Experts of a small language model.
Size: 11 layers, width 384, vocabulary 35687, 47.2M parameters.
Below are experts of layer 5 (counted from 0) of a mixture-of-experts language model. Rows are named router (the router's row for the expert), gate (a neuron's input weights, with its number), up (a neuron's input weights, with its number) and show model dimensions 48-95. Each number is 128 + 24 x the weight over its row's rms, rounded and kept within 0 to 255. Numbers have three digits each.
Before each expert's rows: "mostly gets" lists some tokens that are sent to it at least half of the time. This comes from a sample of Wikipedia text that the model never trained on.

# expert 11
mostly gets: " operated", "\n", " produced", " border", " built", " National"
router:100099126173105141121142141121123145120100106075149122106170128136141090131105090139145161170156124122116114100119103098124175100106120128105122
gate0:076154089136180081093108153138146137149113127101070136090121166135118161102117095122093100174140115133130153121108117110128122103119161129129165
up0:114162084140142121139123112114164142132159169123135117161130176146090122137138143060108069115126148134124175104090149115141111159156147139152181
gate1:172169149126160108089110141085085128123164091090123105107120144121169182096131143139161166123110126166151122133149135155137168142157149115164107
up1:122143110085141099155128106152127116137141121180146166126099180112126103140125134126163110123127115108132078101127088111181115157097134138111140
gate2:131142115148112116091102109104138121152056133119180106122103149198144104132161106131185136094101120136144110131146111097135103125126120122141156
up2:161126083131092140105103200134091140150181095168137148131131146163118144079121135138117158149109120149132124142117106136126109152157130112141112
gate3:125104129096152123120174125065077114112146112129131132155068115145180111142085163115140102164154122124151141130132151158104159178167103133147122
up3:104113144145092133123080132122155138131133114125144121131132145118124152081144157141142136128138154155114145093132132077118119118119161098130099
gate4:125142115155120093119151133123141095139114122116139158107125163132138082136121164110117124109199181156173106155116131130123151172150152092105174
up4:142121102121124117131111151121130116166117090126118081125125148103076105143165133165145152097167155136163120143141138111142110152153122139119135
gate5:143104163107159155104108104113118153100130116118113120136117096119054145139160135182099149162129180147074131113181158135133098117083086093127093
up5:121148117158176151157110148119128126123123117114127128155116122128092131146156178132155149155092138175097120153149142109121074143141098132151118
gate6:119119097103088131099115101160131184134171151124118125124106142081156124147118086134145077109135138151115117128096121151112115170148140111147212
up6:167103165133110138086110115078160104176166107125074154121143131074125097121126130079144102102138167137125121122153110143148103125101132102126102
gate7:133141136164159115126143133132107157150160087132139117143087131140115082137103111102123113146151102094102117136144119087138137108131124170148135
up7:095165131127149122090144106127140139131118130093133125114135121140151113100145142141120119148118136140110155079129138084162111125144157100105148
gate8:149156105124170154089121160157134090137178114117135109136145176111090161129145107104136164093147151128101150072109125113121084105111118140147147
up8:123167133126107157149154119130092082113098130109121077133118102088118138160119108083109098125153152139122127121135111132113139177133147137108134
gate9:129136101117129130146071141144121130154142142074112121091154150121125128169112127159146117148166103098131159103118150115114155129130154121128109
up9:106057111137163119164136092118126160130112141120165099108124116093104117130112130112109155103124144125119097165141128191115136089133123134113145
gate10:127164120102157121134164149127090089161144108155129151116156150123106140136111138118167129199136086139115135149106132112134099116127139141116145
up10:109130117148112101173088152140082119139101147098109123155133108115152119131104112137117127114135137128108129124096175120054146152152082100170113
gate11:130142126096118092080161123103122075166146146111133129144106157169126107141151146140112142154143096145133173147106103132143146157131136141115096
up11:126086131118098094142127106093125156139151129115120142118132102108144187088080173128110101147161141150139130138127127095086157134090155126089142
gate12:124080180110112090160104137158157110161137132145121123117093127125104127163143103144093125127150149110156132105123151118118128119087089109082154
up12:156141130125093154119143078089147148107111134142167085103142162084138116096108088106130079126087115127180078069125162107123140152143131168171112
gate13:148161101097102157132116161116127115106104153094114125101143127127136093144115080127134135110119160122184162132137139154147091093105134157145162
up13:128151078100147126103138152131136115150138124140135055177116117154149116119118084112145156083126134117110066165123162141141104138110146147100159
gate14:159105097098139125099124133170173120154132131136077147084131124138155086150175156135145142115113154101145158185130118102144165114127108167132108
up14:126155142137078083158134121165117113127115149126104096125130113120145099124132115124169161122123162132104159158127121129146131110090163143142128
gate15:102103150124110163133149135103116168120114076182171125120101168163165137127125127179139158118082138149102143121138159126116135102105099163089098
up15:084137150124167135120129104089179091153156102155125145097097149120124116183114187125141107134110150082115160132146128117113166125135112098098115
gate16:108160134121134136119104144122151116119126111140113131157148133108105122086095133122148137102134145119141155139109102103110175153148131159146092
up16:119123157131133116124126119111198171162144104120159118159152091126132149163104125134118142140134080125142127124135143148119105141169160099136119
gate17:159113109157119105116140120110146093160140103121153104132107061124128102156072147117135132098134126166105161096173094132118152148119141114142123
up17:156123100155113139134119130115160121108143135152152171132116173131106113089181094123148125135137146127082128098163141148144122116116096138126141
gate18:098181096100131144167146111116102110133147104101171153146101136143147130123128101128147118138127130132143140133148147140147188117118115141171190
up18:095129160141138138124159142145111127088150146112147148131091082140117148128118164144135112096151088092138109141125107147135128154084139178146154
gate19:141152160149132094132116127112122125105123124149081121160183131158149154119111142125105132126127145141122094120156129156112170145151121125105089
up19:149111106104119146146091106122117167098113111129126112124129108117094099113086147126101095144128107102207133111125103137145093151095114123138128

# expert 16
mostly gets: " John", " David", " William", " Robert", " George", " Charles"
router:087093125157098094106144145144119094168104126097124078159177093159111100108142127167120093148109154173102133162136125105139173143116179177084135
gate0:112162112145158142114125101082132158149146162128112108105102121113148133138104121122102179120125185102132112139112143118113095150128102128149107
up0:072124108132123093127147110119154119164125143143130138123145154125119137097109093138147128151101117107168086124129097119113133111132134140097143
gate1:111125144107127119135146113105135154172139090173124156171115088143076120145126128122121171087146103136101104122181133135079119104089127124112087
up1:091156117118130143161145115074147141125152131110128142091129110134131130106081142104117105121132127121141103121117101136109143105079106098110121
gate2:091145160140115166167136136129117132085102099164089135107098109154157136121115146085155113112146153095113105151113146126166134128135169140127146
up2:146121133119087151084094134150149136136109101098110111118125087074101100165119145143156142127156098141119110119171153148127071102147159151141163
gate3:139155163117153141095161174137154137154180111102128140126061110149161122112142098136122131153143140136145159156107198129101135107118115159113104
up3:082089119149089132132116095126123120144124167146104119081093175089097150114144146154178122105121142126131109116135126181089105162140122105118134
gate4:114086182201121117120122121157131110130118097147139123140175119102129155152128159127092162111145128133130106142120120123133177101161100152088171
up4:121102137135133145168082132173117106095128128089158067117121136129155095083101085163108105102107104097183097127128069135130150142139120110157111
gate5:146127129145111159107125140092121128113149134147135111126098063139156115131132118130124144127126139162078141135138137101129094089138104159130137
up5:138110115121141073111094152161118111115085154088120160165158105122117178106121138148126101169096147130158142126145119158136149105152116097109130
gate6:100121158120151141098105113117108128190106106139138117138178123145099126126165159137146162081150103174128123139107130139091148149173076140101120
up6:117135120122113154118149148124108097132120184110148124079078153170148152132131129142145131121067134116087124116129107087126159097127118094129108
gate7:122117179086128153135109135133144146127148153140115114114099121166104111130124134166127132113104130135134158136103139163118130127168118084116171
up7:115133168112120122123134155139134124130136106101138146124133127152102086152177090145149132097080103129087097123123124155109159114111133135148149
gate8:169155113117133136153111149116147114200118142158154155137104152135153124144121098118170150127097125154163149143099164091141137164110094127107125
up8:151120149094107098095097132138142104127109139092129125145151100109119119121119141120138149107143123157116148099145175107131138091137110160121120
gate9:143180136114129138110141132120080065127123172113129152137094149146148148103124108153131075096133122104110126163123135114163164146158095125148082
up9:147134090136169130112169100147120127157078140134120129099108150087124116107143193112159169106104149160145123152123157143103109071096129162086073
gate10:153129130134098151090071140164103158158109121105122178126171136127127078111101145114117150109090060145108145117133147144113097118144081116087100
up10:126071120108112153081124132114116126134118140092122108117151118149129140112121132128109180118137089169115152134159114088140096098114097102161102
gate11:129124162110117110130137133114076109138130132145137148108141140097113103150154177141163122136119167090138120138124111141122138136150133125109111
up11:103127128124133075139173120106133138140142144129111136163106105153147159095141125111084152083164153120137122098136108102102212128120153120054123
gate12:146150135099120077148146092077109102123110117153126117125107106137144158158132145081147117135112092103144128122108110127138179126139149148130138
up12:074131152101161178157173145169126085149147138142144136123162124120124138139144119120112106049116108124119147120137146160138137162135124122109094
gate13:101077170084101136127085130176136137146119137138129142164176127096108115105119125123139132129123177158144163147100159145093132099153127142106153
up13:128122134119094110163142128110158183121099192156110100171120106110138095131133108129076109103096149113117146118171133179105132149110162137149125
gate14:176162107132145108129124110112144173174136105129126098126109117105112121084164179139148094131127129163153156148155151138131094136126106153153123
up14:107138140113126108149110104171152158122138115154173131130096156133065090116109167119136086155139140152099149104128113105153110166115117133149113
gate15:147187137131114088088112150104116140118129141096170106136141122130118179124108097184099127140179101168078150109177128137113172096116128150101112
up15:118156141159125156131138113153084136107170127117164142141131144136135108136135114119137094141122103158124092126171148094092127127138136129169149
gate16:102103155108105181121116143150111120112102103126155108117138110102133163113154099128126151106177154135125146090149151109150130128137101103132156
up16:153134118133103134144122130119158178146113119138115112122140132091109069153101142098116105136092149115130108144118087165133119125156132144113178
gate17:157165131150149105103139131126113160123132116169140148154127153144132138137083112103147073109132108122134147136137152149117144113144087109129130
up17:177143146094165115127160139154100130185130118106097080136138169116107119096142134130092123146138114151145065109129097149123117108149156130117145
gate18:115147152136089137085146148125127154141122108150096145144151093177126129151088136148100159148112132102117103175177143128114132117169125142169134
up18:113125087154142140118122119113161094144150106142111110123114154106072125103175117134134109129100109143139096154144119129133131147173145153104082
gate19:178142114099122131129103121148102085111121132130144140095107173124095110166094136110115156117165164121132092145095129101143143132171176157141145
up19:151092135113145110150089113163130041135117124125143110144153127140120159156105121098152109120175083128163158082121117134101132164126124169156079

# expert 19
mostly gets: " John", " David", " William", " Robert", "W", " George"
router:132135182158086125097117152137134125123166127136154130152112120154154150090114088153120133132115138161098173171154133088098129137133133126129158
gate0:124130174100130093104127173142119122195140139129106114164146091105116137118132107147145191117142136143106138123124146136159154146122119164120125
up0:128122124134170101138115121140137095106111116155093117111120151136117116161153156089119110168158129119144088108125152095155101119110137139157136
gate1:081152118143143132104143133135174131128142144150147114104124120105109092157089129113090123119097131105145138124151173146104110118136169144134059
up1:161105142141176080142121105099107105182114113111129136124174149100145117160092202149106134129144111123100160167139096127166119100145154133131121
gate2:127132161147151167143126179145117198165109112141138139113096182108128127124144069119191157122120158144070111161121173122144098101123146093147119
up2:113150074124127160137159145140079142136136128090126120112164137150141118170088149118112145138105150126157104084101156111112102147123130160176152
gate3:097098134128122130125131130104129098136152146134106093143110150159118134121129136111114093145114127106082138116119137107168123139121097118151161
up3:142137114132119087104096135133143131130124130188132114143161154179162116097150137154128142131124133117132139094126127135133119139105146124138167
gate4:110119105115121123142120144113117107115105107142177135160099115128122113095157120091114144118120145138123154165161086115091115125122093120127111
up4:100072134142140114084135135096102125073116133187118101128147121117163155125117069100119120130180121083130113067115113134106133105147096150093148
gate5:139114139068161180110128153136120145101148135132120143151154109146131149137098121140136134128163177148129133129126093121174159131135112082105125
up5:101118157136106118085151137149127152185140116154137142115116144134146122064120138138147121179112149115172145107108128140128123125125106122129126
gate6:091133135120085109129164099116116117101126141129108137137134097094087144128174110108135087116117093130117150167118154122127130130114125102111126
up6:150130144083113188088163111136108148106148107144126145126177113171080155105172092136128119161097133155093118140122157115177102120137089141148117
gate7:116087140139107166162151101120116100119151142167150098098126111120117137154133111131114167130128100115130143131116143155062128133134130079120137
up7:094116141120164161159114153134117145131129114158135160155119182134114093107124115093136125166122108142098101126157080116134125144099131120150168
gate8:082150104143097112055105137134133109152110154140140069100139098138106131128134124111115138136164079098070147101167108118129144128162136123146152
up8:130149091097109150153078110118128106169159131141134114101182104107120168164108158155116140142137150160077146132095137120126125107158140163166176
gate9:131081095105146130121098146164122100142111182159163156116118124086092110129121085104153115091136105106125142143111096140143111160124105165116144
up9:091125141105159122100157122115137071125103081156134149105142132148117140121162131104125135151102171126140143090135136124175147100128164090127143
gate10:118115108100151123112126127119085146110101129130114129098153095117090107130159131098113088138123124113097100135118139073112143094144106116161125
up10:141159143126138135122156107083106157107098140159124050102136156126116151136148132112130108127139083142103138111161110127151076161163115123142145
gate11:068085142182117076138156138122107130153111110152117118077084080126128137153128143127100126109105141102099121159166130128148181142097135131093153
up11:167150132161123116118098112140139129120063100159131161148078129149086097125117124134143124132119129113126144136123143146108123159140128156136151
gate12:096093215127091125127117142100150144102107134138109124104124117144111156154104114151155104141136169089155172100138144123119199100107122118135128
up12:133093097119127172108170113136145136151149117144148106115137129145139131110127149095156083110126110109134134155081146095114150100102111098124130
gate13:111075143092118110138182148119145174139102161106166146146137147086112145135126117130138162154094151151089145139169140112103136128128131099153119
up13:089143100170104094118103159121139083161118145111133115133141147131118169133091100143137115093104184123126138120137144111086130132143135110096131
gate14:074187116096141160136117137153111139153131126151149134125104141148151141133175118144124094096120117150095115168165167153135134139148101101139137
up14:123149076105134127069127159129095154154140136128133132090117088122137145119151162148112149056143159084098161120116090102112133117091132098132133
gate15:143157143167101092129147167091121151119149140167106119145128105182146095119121112145119163135154146173128121132099174091156110120140112136145168
up15:136113145171198125151107138117120158100118102147135103094132145140146123108143151094114131173166078139134106101164106130116134154098152124098137
gate16:106146158094112134148145127122066122133126143149090145134110056110107100142123156135124125164128143155096136122171133132161133120139122129137157
up16:099113124154144140130091131137129123098120135123164107108068095111118115144085138076128145135167078146117121185132117155123173138113100146142138
gate17:108135135093117112144138110169102127124144107170135099130104136108139097119091108161145133101088141122121139124140119115132143162091126108156091
up17:113129099070169162140131118194115091124157124171143114112094137183130123111158142123148145118089104142071129117128136077129076136126102136152148
gate18:135103119139130137084168105141104145137093146101144110113138138152112131162122105149176138135125099111091077146085109136120118148122146158157124
up18:118145123094182129149121099135100103112144153096125106123171167144104140163120122095150097133169106117124106141072095145121135130175156069153148
gate19:128137129121159105104125155098138136137139109151117129133145141129088114134156073097153164154118153116147131088120156126133101129141100130104157
up19:113139120101149136157114073117097094134104188151110125134122128115104101132098100124137102114128157114112136116077157142121114110156152115123100